Experts of a small language model: a variant of SOAP for the experts, 10154 steps.
Below are experts of layer 10 (counted from 0) of a mixture-of-experts language model. Rows are named router (the router's row for the expert), gate (a neuron's input weights, with its number), up (a neuron's input weights, with its number), down (a neuron's output weights, with its number) and show model dimensions 192-287. Each number is 500 + 40 x the weight over its row's rms, rounded and kept within 0 to 999. Numbers have three digits each.
Before each expert's rows: "comes before" lists some tokens at least twice as common just after its tokens as in all text. This comes from a sample of Wikipedia text that the model never trained on. Tokens count by the router's weight.

# expert 18
comes before: ":", " the", " United", " National", " votes", "="
router:481511494480476476526505469474545435575553454519482491390534480486485485565498482476451529501515456491583449563509509569490491492482506507439519439485572450521519500457536548449519532539503546488479496450530487490543471423474477568440460523514438520450537498539447437410526454495477515499
gate0:448558494497464505497519543466525413505529506568525436494517519497412540520452598448514550489582566493430558502486561453480466487475532548575565490484529396544527503471443505428524541501490539565495559502518510487488535433535465482444592476519565495505545517514464536471476482493517471486
up0:533467596536499517409601471510502522464501405402502552528515429487525471520524459535529500525470323539493466495482465414461473519548505490489579511490445481516534485475456470502550467434520505446548487505443507484538539507483497511480465517553503536471537564461487576556526457523502516457
down0:544444547435498438504462472533492533479552542587499568493525483466527496471478444469481439502471445470538472500510528491528579503450550455555541569463453468505481549565519480492586418459475585502532536517504484450584510515511510548588534480505431473504451513531536508502507494503420527547
gate1:476507505602498501557381547493499545509498555507454454503503435546451504530457500538517498468518483511515512528477557608499477498454489545444506483586500537458540523505507515552526474512492465469475450472545498571516477523524493549538495439527505523507464517489531476540525459486450499472
up1:471497517567548478492520539498473522490505513544519514500495498518513559509529466608510497579524502534492502535490516449547502508479440562527464511464538461528539508527478546435544427454500536515449435482562459450521474537425445528477480513559460502515525527485582477551457541549446429482
down1:533538514452546467503417543518519508448445438481579483537545469481465527540502510430513477508495530481508495539543501446537493440450585527528480544463546439526510484549524560418462509533529507539484550438505485542504548565462525508497513522540523488457534492476471457467458546448503410448
gate2:460492499439495507466532494454497546516520486508466481503518469480526520560486496502500481547526561422508483483519582482547519499526586441487546498510548519567489518388528488507505533483481495518503497507477498492521369582483478487525482583525487521501543514496454451454542526557530455478
up2:494514543525569539552493552512504496551486499516516497472504468442537446535483464575477498454535485515580488517490469454451453505454516618505469536524571490533507530513518491475507455430471507471545475463528487535548540483439495520410562488560545522508488576529484477460531485570522510462
down2:488567501484497498571515475457556468573509520424477522518426488459462469466511458505503437474474522471505490529492471490464430497522483500507493514494525494509482497465481493518558536489515530433588500473388507423499478464539459493568517459561471454512542486504486504512431500427595448541
gate3:512456527483581479528575447492497535509507448491450503514477457528487449413531481527452436584503444467472506560557526489501590566564557506518537510485479521541434518537480433492473466484423469495490476498526546543455450496532532551502472460505508540575511451452548504480537414548490487446
up3:610534511474464512526539501499520500461480482497436512492523459545511448460491506552473442521565504511464414567501538518417513411536482497574527469471483465489447492573471482460525473465449511502573448488510531525504476460513463541512487457455499484461467413518601463495537484502557579556
down3:462478548491564416465611520534495554539481456508473506549429545514419537511471495450526574553428456479444534448506462381556443535429508537470458457497529469395456554492490490535457509492492506477469517547546390507501485500518504466552517461585548491559470540488508491498539499444474463532
gate4:506467518536523506526546527534446489473485465440518509494538526561503490524532394471503546510506518471511514463489537502443499541514576432476504533522501482464499482508507539478531450461496513469455517457532537456514631447485548515533512530552454527556537467447503584476477517477584517499
up4:460436505577526530465517473502547406554596471491508508551457519461462463515524476523448441498529512500418489477483480571511514459536518491528545543564476470443569563483470497531513574485442541550544551482500488495497526505507491538512475568517435455564554478537497488498528518487525500483
down4:508547454457575459538509571435530505510443461510501519559432505534544556477503498525554486525522566565514551475566490477529522475456486557479445493565539509491504523552524437525485511532485474497557516458435502493499509447534479511501532487589435505513460532506480467533528513405453519522
gate5:442444520496534473477498565444475553480500507529504559561470447511505500443458490415552447477519507419460495478502544516465500422424517524488611493479456485528508519564561525441487518519462531497513515417512458461534479588501551538484488527519509579509493478504444449492530477496452485479
up5:482507480493473507463547500442520507485509469539563494467467473556499513525428478477557501463544499488447403549483516429472449504486483497456433524459480538534469555576579441495467476464580517447515559575456512462517417523572426512459513504529515479503508462491527508541392528477482497448
down5:509507509490522484576527541485584536496473491514486541456589458538448557449462478509484468516515534451483530422465465516498506370491508471524499548468461426519518543532461479498517524534537522515557484455510454484519472489511492545564487473598531542500509496505516504482455544474437551552
gate6:523490455527471477497515482512462509502478452443518472517537459461570563508529482515480556546471529474466522607456496513496438460539482505511502449494515489535497486506469496516512395505522565526453455469473484517513537482565483529405540444513549502428435462618454487514509530484414543451
up6:495449496507384503519469459467495483507492479528513468453504547520561589490447495540517519482503475541447518497485412469487464492541503482513495504542467490611474488496514527502489480455497525503521504486466546467507535454466513550503540529509518493505479431467542466476474531483536514480
down6:480475517545503542466512554512458512502538562505567459552489438450441457444505600496500443534599469482484471516523516578443479556450475497476466495551502475484517459533427453534428516497487478520548478449440474463485503522491531491543554456536431476454447533459476491586577470482484438486
gate7:498549528504508568497459475459506486544449490490508532473489507440418481512515488542483512492546470476490521483581502484481468479463443465590554452499475539519529500437489518462444530559443493434497508521474550571482540480427526495456570519590507515493498525496460477443555469499563443496
up7:527509510530422525452459519466511497450466491530483500483491386541527564453541496524460449507530465513524517476385509522470485496480536506508569552474550484493565487519487510468511504539459567419541496407452514523475558470552516457481499520488448501472456516500536463458476484465461522529
down7:508529473516478525498539481555515568453491463555534447501541504505510527479477538465513513492471532502479501466562458439457481469584529436509494567527507506538485405481427483491491523494545467479491423596535562523444580453467563536541518461478523519506455463418482517458519473426499459512
gate8:428543487488441425553492444468540441540449501510451502497427473432573471543551503499454480507511473457440473463509444463373548513432531521497496540485516526494481550495538517541506472585525502510462470435461594518476506532467527487519479479500445496468573544440478455476505484511473566507
up8:443503488531587543504489601511536427540491408484483513484532463515467538478449472514537520451454512563539510477553497539511460473596519498481478487493498460449503559543471440478503513473449570545506475527492410471491492483560471547438585511535523505538474479549501539459513543475451397507
down8:518513478540507476552529492523540446492508557529451573435436472460487521448513493519537511476484514476518572523509535425497470551541519451448468475534562491523477495563487496464502557397561432487408495534481533519511451463495500497479585476460525507450507513429431489439415519536487496443
gate9:467450490485502500490516494515496474445504547599443510503500537505468479425578544543509462490519501571527469495464460480457468533555524497473487490450510508450486534489493510561500536563533549468536490486520513513476522422441547491406521552547481516461478442493428481451578510495484483451
up9:463515565541539470504474470472525520488491451504486498502507521492506584525446501471470567470501536504510498564530528491587536470412517530473579612575495506504492522519461551439516478497566571486519484505466507534516465488484416442504522462433512465488512579503480493527444551467506497513
down9:532513584503493504458487466491392505519486513444498497487477491476528517527460582552379466506518457526507538506508512519493518479515490554529579453543510494464541424542575536538485524502526506487431492488484468490536462475481520513596535483540506495527513514548577511547466446524561483506
gate10:500491409583561462527535447482527465433456438512568509550585566504457493476477484386588448459545517467514441507523489487472592564476432447510496513489528519513508501544545505499610479425478536533436505496491525568518494480490453498515449597439566523419434385514496541510476451494489434493
up10:502490521528471488510573456528450499498546546536444527497537504489484516559577539478535498560511585466483517541481560474564449505541497447495501516477525479480527500470509486526554574505539504441500560539476457516542449479486541541528570535570494558525496530501432439491517490499471422515
down10:511440563522446498499455493403516453556442497536472502492525502409464489459508497478417453501559519474458467471441507518542484541527485540506487452528514467417439462522535466470479537497607482497536521485439532518540498421512462468444478468511534470507496526520429508531468458560506442501
gate11:501391550500519499448587475519542471489523482560454530459481493487521433538537507408438464460488494529539491461504535473525440475529556504498483487499528492569441439475508530481522471471494479452507526510429522495540524425492454463458544450532456517490450458438503437428534487560529450473
up11:472452446496496504454490523518546477475478537486529484511472510474521501548497570480546499528453509437474501549511489461528544510542498494458525512556473498485555493503525490486525441533467504568502517586545496624536541426544508553484476480535510410498522450501494551433516469488510522516
down11:607479549498533459586427526500473515449548490572522484495519465497474507497482614499479525484514482486488470406525439575447425466496534575491414473581456405486517545522475541542510554467516559526506461495510457489527570477537455497556432492477481523467431517465579442475481444570451537511
gate12:496513492451561481516485489448508452521489539525543491482461549464458436561526517513546475487502509531497530494521556585542461493559456435513441438486473559427567486466457524473491550565466484487464504474469456525489560522490469492413519483477538536559592491535488522559454492501481503416
up12:459521470514466470507488501502466412489475508500480537537500585507529499503524531484545493484498507503526460492473536580606523478529476438513446392457448522488504465519461543461556496583497488555578480459495416597486512525510560506428555484456501473477516503532487501513501551483527538472
down12:489510476510442449480456533527501465499477534545475418531493517493469508502542538536523522523487499524590514580499423507525545559518423502536526527528490532444529491556492516458517486519507551484493481446480540484460555521549368484553508525515491509563547485497440494448499500435514444526
gate13:502620540497487531515491568503535453547526451488558540456489534517514490511491539448440522533567471490538502467575564502511546540511468469486583528426449525508433515473495552488532490505508458498537510564504513413504449511445523453487593518489492428535551466534477545499503423530469540471
up13:490479510551529495504499511581580510511506450573509484470531524505510591505492550484431466474548497546538485499468527485485496467415508467418499503499554453467454505511541512431463429457490519504459510499495475507436467543508498423556485530471516582442542553474538550508510493498542535538
down13:533450462467463460491419479401495532507476475553487549498495497539531482469530556439470481461494533448568491549522604537585610497490554503509433511478443494496548514442427544505498585500502564554464487527485509563550515532438481534483450495554513523476448471401505482506487471605457537537
gate14:466517540445544426492514436432542495527474536543514467407507486454525516473533451552512529573579552499483499489546554496538491507560523537519418491524478541596477408539544542535508481569499488530489502500471489486422475501533511527506449516484569500483481528516500455476489490452485523429
up14:545480495578461468448605477431487529555494478464526479502463488498542529491435440483540500488455571521467558548607471460440508520546516490477537498485487522497515580464567531481477462511565511550433523516462510511495589482454520538521561526451534497461457524524416539499492553524453466523
down14:481521603488470521389469469481469481397459579514554486469520504487416491520562420494513448497494567486475471468490472443499538445512459529573470529437438602549550493533532518514575495498550427466480447563473501471519488469500549490472576518484498493507502494429480502415509471514521488495
gate15:512548518403458502547587468461495495564524514570525464484532483470491568551524492493404583501506491546570487497477477460522571525455568515470553459468554435478504502544493496586520487531496501559489562509542469532470468421480467480494494471520487484523559469492474485542543503475536492535
up15:488496539529514520452446556476523541483419423519435568531475492502458516470474529453521559547496487452521543502579540433458419497403466526527526481495483525542525445435533468455527512476454481466512548537472501541506573618507470556490470499491522495511524493510481468459515529536501430507
down15:530463483506480455557449517493524589519485537494423481509568486550402485506467513543520463538537492433550609492534474505455511561440426492554515519514533516452513506488480518401502566466460596510519484502524536536546524488494523427531487455582470519449501510488505518465540494473559504479
gate16:459437518493533472457476517523557519508516430484472471496439579457538447387541470519475479570533496537483449508499483438550480536521535493498456538549545429469553504421517480430528485504478575530601446493486564463448494474511454512467484507525510535466553481534505504483484532527507464566
up16:472479570517554491500513546518438551479513534514451509487479613429500439414583417549430477493501477487501438527515434521535484473533505470557461527593486490470522562501566498495498530465465541548492559576548541486450484466480432503426471459543476492475495469494512532491489561498492504555
down16:489432554560509561518462525570493554515498511505498475457524539478560505531535455496422471458445498554457516481567455431499477562523513476474457546558454428476445481480538518445538492494515479493512405512608508458545475461454560468449461549522543506524495547511529527478511510467457492563
gate17:466571494490528573495500473454469497414501472522431512498574456514491555478451459510455542539500508481526550456467578553523556455465468498428442526549494571523486510537508428479421489482458478447497466522440492511523490511492468524520451465521540495544469524507526516479474496538497518491
up17:443506504489481469469568521457495454535483540542466472533545492518479451474505448447468511456466510475451483495467497466475484518522504509494512503427465527515457487531529458439486557515512426463496496433549525548493576557532546538496498545552525505564525529499438532496563464412460464498
down17:486515471461464536523471489485451472479435493493419495558541500522558422503469544520532440493539485578484509499561474497488492520430419435555507557545540543509464487416454583442628473516465495465514474551473488512489561515556554465505517472513415500494578495565577553479518503501519472457
gate18:506480481505478523580473526527502450547440526534491523510589524551410420569485504503445456477478488471487557505518541469464524494499525486453539513506553486482514494501452508511468522509565547470509415516500504482591512486523486461497481522509478395508498481512446453560524553519533541520
up18:472514470552501506481400469519490519472484483458584514486504483552497496461525574444473514456477452471473548590493516493521498494480464515468491533529511560498506488453488529528459482567548487523472517494508479420532526522534504510444581488468559528529438499476452480470504427510511555496
down18:512471523453539545524533461509451522534532470521539544521569465561434468492487456521462478545501494518446444558529515543446451530586619502487510505495486538519587519476439546465524536509476511470483476534477473469476512507463471529493453432476511502475483469547465520530485511521488488479
gate19:478459512565491492478500515503564515484463556423483573541540531502463509538488556475487544551513494502500533547548440599422523517553444494466552469525511507468471559560492495528494444510441463487428434480550559614502500436505579468504546534559440507475498536541509539488619487532410545432
up19:440542424536511509482499461474441535545512483530492466543479512427538472445479543530557480492474456455434475470549586514405482471508499486515452491464518462539542534537519488486529468545565491534495528496470447357504596525486511491514528477497490565486469472475530483529402485550489436509
down19:486457470431475517497544442579476522467494486529525453472504517510429503477499559485540503477512486420568491501499522495439543453513603452482515455516556532501511476492494543519470549512535487454437435560534459524454493575517489477465516455554483489466467520555495494516466481592472525525
gate20:519607514430519414509547532428514526522501454530544540464568540509454518461473429486481480526430526532567496514465470404509459510496574551504477487413546482453503403453475414531442529465496492458502533455454483455483521483499470507497435577529505481541462542529456504518458513530526503505
up20:534423495467401511481420508492421485478506545460493427474455528502489456491575560514510467542495536515502515506493470483504498511527509458517542521574519492493464468524523473503494449500491516557485447530500471494506577495476531490514571468568464455512514473440496475454514452524473485473
down20:490545457530452447463561511470563462489525491540510458475532512539458470471520511481510515432508481439497464474523525493451436603566514512523556556559416529451521536568543563479505507396416556476482487472495542522555570483536541468470509499493522501481453489483487480413539517505468447493
gate21:521487504495443529459483411481500542505540514492461513431537500539477550464525542488525456484560483503511539517555532469494568540454548473505525509469480546610552525528496452486448492515494570443558528483574524429504491444498531612484543516386490477444496547425533540438459519526548443595
up21:535485532493514488511500477477425552563553410452553525505501520510421493546510532469447540479512497453459561403470473479501466517560469614549455533471483558569503544564575571472524551544478523509510449577511450518422498459450500494470507489506482457446480491526509516485521461520542503432
down21:480477517536531429487477614507507452517471502513544445529547485501465525481471435516533432492431435467499507457463559553526522445508490465484500506538535525409455478521574525475497529537502529568459511401489530552552511527494460533387537517490494610533506467545508556522493478550481520481
gate22:502526492532416539480530517445500494536423463580462550449518446486450518525427516464580483465501473473500512525465522451545471505522479432500476419508489443531505493482543490427365553421480447543490522593539444497486526546464489484507556503464465511478479523521541482531519484366508493422
up22:505445496439557557487438537555485459439472526433482523424472511445479608514544487475517490522515501569482416471514498487472465468481491366540482471430515473464519572463438453494496523462516530536488510413543533573481502474487531401506510503495521546524544423528462444557496489501534482535
down22:501595528552437443522524555526471474507540514427518463519449540485539524585535564519487522462538534493530458483482503477448531470564546458429493475498497517508505478429561547545434549528446484488449536485473527546486548537488577468419560501502500468526466486435538528498490457510505464502
gate23:420483535465562445478450555514508468516531493551443487522427490489499448540558490535530508555529445524546489503535504557436451451558472528461506467510514510430518510478502472507519430540469505521504530532485493470472507468535499486469504494543482500552496521540539501501551474521444515510
up23:523481489524482507476604480494490497490461513508551525483533567421560522522445460492574557579527523510573500554531548503514538509491496503481518537463504475519485476556507478571522520432555503462482488447535547523556463546497570445494555519489451490517515487549427512522475449415515589538
down23:565500441465484433540442491422475435492545546462480449482516515594459539401499494522466473386512476537483499493490478514466501479495514520464441526526525543560442481548495481461565458502477501425503487558608493485480355526515453496507450543547489554578571475568569466490457467598489561457
gate24:457439488459436518394546547508485511511494545540531465532554436505482486481512517529457520423471444424498496545490527489532566471450541541482502471554498465426450489492481531520544452491565530482489486509449396561481535481534495514447582502429475452521537553473491512510585555430400546442
up24:473508513523536574545531494513521536581428534460446485569429521488471500532529487496596453579456428409493569452500534522505460526575534555486514561569503450523548508509527433572504493498504469501444462494499498489501478461589489406512502514516522502501499509512534544500526544440485469520
down24:469468556511522487436526468514520537444512410495569499537485535470496505507440544546540471458553489505517464498482493491537432571482526567579461525554522544535565496470518441541484557499448494555537448548531418487502570433500527553504367520560481563525533461391476519483542485447501494452
gate25:494569427550458525582465530500524449548474472418507541597529499496532530571509553515596477470537522473528503492487448597494512480526563446471482414510533587476500487499448494500505504445458501507444506545519497560492540577600457470471430503511479572476550489540487516492444455519503499535
up25:553501499438493464464462495530440544419515519520434558429487480542527444514496493533432447478473490511499575549488554545529569477487527538428584501449410455539556529425480504528482493560504441495526505472501470455547484491490437465481494524489489454475437583497549512500496481531448468519
down25:516493542549447503487516574476537568525506481580576585469543475488484581478551559500403497455520488536472536502513552514422506557434498448484542464500502498462452525490536528481580550482512474483492495462474455520566480499466380462463491492476496513449497481486515519462537483439490481496
gate26:484541464453540422492537524479538517527525474519501523489533518510445466471494497476485480545476522559534500451473515458465509509502521423508505570438508449458512480529460495485465497447512457502511588482516497601415523510494525500520590539486565461471498500504469468522472478416470495511
up26:501530533542486497584510521453560434482481450484467478486441441478550550473525396487482506446512495495595525540445463501500543485492477517555523472504513513502527557467441548473499513505518507439534446551528460470532507513471511512478464546540440447521463500512469512500512523463435495503
down26:549509495608496477502474592498560423445546566415511442474473534459434488487505468494436481507497446478529522555466493508465482491471521521429481490544517504491404575499434505543572499480455436512519533466465437458533554489565468434466443466527523519470455468530398456485513524483429477505
gate27:458542526510495568429493542472565544518558537499461556457539604464491476448487539517498458555448541505504548479488508538537537497484482496517483426510537501492484485496523447538464524477537519527460516526487467457508451452513465571567581473573517475473530465509494494504551547504463447511
up27:484472558499565476503517485495408432543479436482534495471514460509453569483540511486477493493505514529468500533451549460501470540514522488493476497467513459518491517492503492488536507541506494442500388525545525514542391473592476448479434512463525554441566468473527459545448459489484472525
down27:475529494547549496532423439499464411518483524558539518468440456563487516517459498441493497558491470568489501468536491513475471488464565503519505485458505420506547481542522526489519547542446500460602472441416534472463542479579520499429510523495450558503493461553537519511500566515516497558
gate28:531526454430486463475432542468513433553528505510462506537465510527442594550461504509501504522467502505510458540523538514488424539487487500528465461480643534475492543485558569440431533505418522523524518487494489534489616484454481518457511471487489482533511448487483525494576468489508522376
up28:510443529550443536560484534537507511425540520451450513487528486590478560474441482556413470361514524451482468546483531567498475453510543512528496549519463535476526604540503526490440479525504482469556534508542584471495503554494533471487439484530520550481509528517483537511445515467490482490
down28:536448447551514506441501519514523464453498514427498542468486485524495512495503507478490533521471468491607517439466559483572548500501465501473501515533482416460529482473523486380444485518485532393514456546473446514468551502450448413499460575536499462498483459549452469523582587515529471494
gate29:566407448497493438473472502512424443527527494527515526535496461481435481524579497522500518516466447546445482483506374513443427486514409429442528543451499526551510491542478533527452508452550488454412487446545482459484525526507517485498418501471475520479539560457518510545494526482432442432
up29:539463494434413559542480461498498481551514465567561491490443416524517464507520525587449517551491444484516432552497465533462521505420500518531453491463509528466554550481513529521512488425539562535438424519506515452447510450436511444529517517486569509564513450500498481424527495474473552466
down29:505515471566460461457480572567485585530491487503422543520467490506490488509514531468554440513463503443504481529509467512614471434541502582494513506511559580471525514470495614442459409452521464496494464521483504461507523505514590509508520485556489511505457493563503563520571555482471444563
gate30:463462499519472469524460491430575524549504511435451489553528508483497502494503470481518511497497508458476473498581553510426410457524497536523512503539485491529560444433556497484525497498521560451526471546554483544483520504566482511566520417452441544470510545475463465544459479486499490496
up30:470497490514480508520529527524471490540495542442478556473502544509511510456456469430491459563435539444469513504465516508508543464475543497461549413496501467532544460527529534534593459464428536479438519526556417491474538455571520541492398468476508481464507437529541554428415501510441470477
down30:529492512464496450537477503487489491471521429428509561421518543428448472497521527447503540504477516534526500513527498496437536553488439445545440514453508511523581526502499491516511482515480516434488441508491471489445473503453459524432454459533475445489553588464490466492438451523540553514
gate31:490558502490392421487449519472501451416527434511526449529502492553505506470483555480509550417504448468555523518406522579513524471498546533509528500508509484516476537435480376533491501550589473507498489541471534490487481476456505530509569433502518499494443435504483522484465496438505474507
up31:436525456499441445434432486489490526416521511511474508434520513480468498461447405458564520568524562509575484489502546535540583428500484456503579551505452497524488510495508451514525542571483491423480495439511539526498602494566501500573465502478496502486520505537466535528445448400502539452
down31:492497515541504455568488508541553541480443475431446555522535553517476578483458509448519459502557456509442525486538470424551544468463405570478488550473462552479551509547516479572544534440538475460440506455487515499453553474489480410544493484520461492459576478456513472494542503465491459580
gate32:492507516530458505462458477517531486487502497444488460503442537468410498507502427465533468473488485489456553500472498542546530514413514530458541517516496553505550489523516523491484517493461455467500480496462475553532536500534438497489415492465395506524518519510535462466447400466527495536
up32:452485560569495500450438521485538523599497506578484516522439562492482444447433528431546437513545495458567550543391545435449498446561451543575575480424485468486492518446538457526518495413428534486534497540537531462532528496532526513498529491475492493479534508443477486557549552482420485519
down32:421506480549523518496500526518496545525508528556620548430444561508516522526445489447546528493430588477515566454520522500513398533593523532562508456589511567532511541550496546499477507567607464496608444465484511546544413508464480485450598508577501552425476470488498528432456477464527480533
gate33:532483558535526533556481421471524501559550512569466492455605471580506552588499493489562471458489480511502515493543542556492448496513525528465497477445484439498456547460437476502496497473516434476451501547530504499563460461503503512524524435503510470532487471529531544486497476478499445464
up33:470467430521528483468469515478547522471383531510513540471537483484523542531494487523559478544542509523499503520470460536485524567530494584507487494445583481412431523497563536557471495482474394542524534525518482462537486533517487499497457538475530482551524496498535500501496475490475430458
down33:471498496503546490492435455483551449470524518454447524478485540550449419542548545449493542442482531506446494500520451531489494460508424509490472472485453475449400455415518520502546506486524506371527468464517456491463501483493487505467471493491605505497525416475509546480485439526509492488
gate34:456413546501541571458564494402464521509521423482522538451470553450504516485493511546485536511466472373479450520504492541499569465535495512519523496497480466482502476519509503501528479558495560488483423542501477520458536537495499502461492489496435544559445528462498432480496546490449560498
up34:440504448461432432408453483577453491458464510528478430501549510500519473522498558576538497559472593576485476476442515473539454457456500475520548536476498492481462497508512483495429476497493421471497553476531471522533466486534516498482531533470566433433491473500441575509533434457532501460
down34:493523535499462472466427503522417523525464581525553474455514543471476544536521484472408456504524496470456502476535479503483523433453411429514514540496458454524439464446526459449432480491507559517497557517590478482509492399481486501486469551493403505483482494523539453444521528437542444473
gate35:495507569498500533488506511505431517471569460480498489459475509457489510433425470493440547435502478502366495567500540603505538559537435464506573483493490514489447414559504436438543527562561560475456496502511486536495476426518454500530517511528577504467475516503527470455446401469521419481
up35:475503568553573515504494499459521443444479520535503598530465475519580526468445448539498501446563576496575488535522495504562552498590435570539499465473441554537523463465518425453467459573514468486484527508531503508474490456509447521507487457482552576465467468480483503512457468515483460497
down35:483444469494507504413477477460514462558525512444502527514511482483481478448561502444517478528524497486452484533434536560515426554445460516556500567491521493454556488583549484542449479431475532529553557496518499514525541518439529469458542478462523567441499443518465522452384481522485555458
gate36:502596483501492496562547505536516473534435495501529493501519464508487517523498485520516495483515440473522498467467558578522475453540510471431574539493480558468460524440529579517512529471500449462535573491468566540502506501465532605513506556478507474467607538484451513475455579510476473453
up36:506462537542464512522439518497481532479539503517463549465426496428552423486510538496476493552541490528544589527437484476438530562534548539537494447463559464535469449494543482498556485487483531538512441480518446440479519551543501440511467491496486484434472487491513513558590511494507533555
down36:459524441503468507516512452437520526526476482560547591483483521541548491551423565459551436493464524502516431427535493484570535487501437544471479487535466489454488541452424415469470480473493418530482485551468439547517421503532547498488560528473459512560537573480477481457501554530546414527
gate37:497447517416489544527532520517550486522479548468490415592488442535517509489412493593478475440591529471523461511451542487495503537437501475504452571505492567422515445508551581529468482548508551471573483406541462531425511463527491490515498472449547507472471424504513520453442486507571467487
up37:524528497524469536489466494416504514480484458478505518417500523413427540493513503418484539539401517532443538557505457514499558439542541489498497493528516474582487561515472508433474468510498474482406511508471568521566571521503465543518517524553416502522526552472472479514529511507350532563
down37:439579575490535445498470451576528502542516573485505480598508494469473452485472438506507523503492516456418567447483474503491500534525494584483530552563450470569502474513471522452524477482558525574506492518441469436481455483515553385535466529516479462549531529462445476523531486450457432457
gate38:523495471541478536542439536421467470490466506474557535528522532470511487516551527632460534489452476529458494576527460551487506566489489472453442449542474475495502490464480483500510474456448531461541487473561498537550402509491505542545466486547466501498561498467498504459448492576503553475
up38:460500546512470502451570493511511509411462401486494557540446527547476441520517476498505507473452481506494515536535465533501465538512543527452465434499442489443484509420542506461542483474494494478482512521556540492386459474521435432448462452497503466533552503486441470586522444526533523509
down38:506551594488458447523510548500473453528515490578504490401461469475513505431521519483515509489494519454426532529503490554490517440584508523527524553481477568529517444520519479496488517502504497446409418442528521401567492519508392481408518481567453508455553477505491511530476501487458475533
gate39:539512482494479446432546418489426456550477504497545475454569532468534515525480515433494528463493543508523505477476442546542494498530570510459482554467484464444499507467493482520495504460510547440500466508503530542474372533521479531533508530480513514426435519469418506517549509559494523529
up39:526490535555556486456463545449473454516508447505543501550497436481513469537509470359535539466505485503559495528495481483520559433527570492496476430490458479451505405529465479531510412489457532530504558493515468515478543540481427485465514510487520456513495490544379577465474461463473523443
down39:573516470588496460484490486496541488559461511504476484476535488491508564432485516477516436528482482515475492459465505464516525427518559435543539479482524532484440548461572531521503524516425456535495517553486498500523516471490464559552502478515495501519531555464426443515499482521564597469
gate40:431520531446399445451439456497531526544527479512547506478475451442453487452460414539510506561403489514464461531517538575467468530493513522536486418490449490537427502517552486446438557542499553557471457499502598456487411548451489501410449489501461456487561501576496534507504478493551459506
up40:529461452460486551538440506467485459533514527493507551499478553438532501517483504482538453512515504520519540535485498513440528473542497513544576426473486542510486493451472498527484491429509525514526494539502547566454462541521499484451579524553500530452542571456537517520468525465496583528
down40:525531481521540497514457530480490470482557552523460491545445525520524438561468565511533512480584467521526501561510540454542502463548544532515562447570483573475489461492563450550539541506628577460499489560489520419513494458532431518428511508525579569500541538557448509497455479527488505576
gate41:538492473527538490513441517459443489495490432468474537490472457483485580460474506497521468422526475538483502510496470412447527462496526501463561520564475549520547524455549470531423560528528448540553497431496500507497497538494549548444454501557544487471481449513539546557490485530488568408
up41:456384474471557512475494498478490518507494494541526452512498511530491538506502485485526498515581448512451464489522483447502537543465543523490517444496599478518468467464566510537502544442561526545528560490432485466500527448560587531458496564536469521497496474465458565534506553516515520480
down41:492485469444531510500487456463497504506525525534529582472455556484476512450527470513521531494507515534468534509472549503558419514492531500474464539493499535509546489452490492441519410486528456416519519505452533539485459451515505502542559463510441451474537476415529469508465451534535459526
gate42:508578572449504512459486478492444519523552522487479555521476484489505468525518560442406439459459490494529524558491464506431458482486551546567550499452515512474525419418461420501511522533488492516513525458573550508495410505471515544457521513554505523495489453486466520503484423533510494479
up42:459537481539489485517501465584533515507480502459565445473497453453529436466398473488519508473496520427435507479461443519522509463485495460489460398456442518528441479567479494468484474555507511436553438552516553539495484463518475461511516534529474505482519543472503520474507532479465482476
down42:511499475464490489471437440433485498542470492490459609475425551487468503424480492536558535506516537536520491516488542551508445446524539516546441460525548487473549538468540432550496526488507511558494489509475552483513440531580537481439521530523536474504458438470482431438540595510506500564
gate43:505497496583510522459535507513491488507516502482498421456503466529552577535450484453441464471528432522476535484511515544514486428472509404451472467456433508545528555475481474523484525546577464524498514529520519408451530542469537474507508528508535475459516566483554455550527523510560454518
up43:528452496451521484513466572472504495500482434547467495495504379491434491456501504521482519457463530554514416516493514499498482509477503495474484472555475496555526532517489578488415523576525486467464508455480539449544429554435540571525570472450543480516515418506473493439449509446533517561
down43:509588547596545479463497502452536557497521556479448531481476477463447464488528479496426492484508582551482516470459505556581480490554539500453579563550464508488486603470447526441535454519520551417522464472509491489554580434504486424437464451505539508484462454519475464521527503470450532462
gate44:442532492487539534514501508550541464516505487539433536479509530547551496554504491572488544581479505531469424494448468463519558555514520483516528500529484491423537428523502533487487595514515469539466487479523494545511470431513478431505440553420501481507490496457455496521522456498520556484
up44:549495497474574410491488454612501484567542532460489450469545548512474471517585460506508488511467473515433467492530493437537449517486496548570525462498441475477540542486474476533501563441467432504532531496564497428496429473537459459489436476470505529467495473534462537538549463492431539472
down44:523573432519497490443399467503502468467481534480523434523536433547439499498449539483545541476498566448455514518415433387563520512493488452519445465495491504523483462440518515538445499517466504534582529453538486514518522483497381536507493504534476503503527468429463482555530488503459481470
gate45:566503507499500468498505538429543445491536544504427476465543490494463428472539438507556495434473504420553463524521456554490529476520439497496436491511497497380517508497494477490444571463459443453495458485456580532541513436499611541505451548535473567437481455462507517485447482525477514520
up45:527419449545485582471450485543510480526544466493523519467560515480528448526458482468537505471578550469489512418489485527497505512447506551502514514496551499440467488495497553493446509476467541516475410551467519449597510503500472527509525536487537521563565538481463570506552540520484600486
down45:497476530483476514537510448511516454482565514474505514564547478464524574487426498477543465517454502498476540548484501554552485443510502520587474561509448570449421514465436507514527462547471527424495577576480535486500564420479496467563529539522484583489436580572551501526561450434535509540
gate46:475497521491460449461502434539441538545496517530517520560462517481466464516517475483478483517560510520545458554550588484542552464513493628481422398554502466549526499497528498517509455474463462486502497479569454471516467494491520521496516523527469529524501462488518521524458487419518405494
up46:537470501480526541604549501528564491563477545472449447494441439489462430495494486531550541498477467526452526429430489546447464485489546504507522528502500516508527458525441461471488457488464524433495519555464525483496549515528494526584514473552548470524510484527502533511498522509413470479
down46:542475424567513572556450576480472518495536413503516532463475471511543499473522518501532518482457460537555531494555543500561574453519410469444466487537546504486526498494538548527501474518524463414568512484448441457415515417526480546552477445452454494480518512451416437510533458548470469526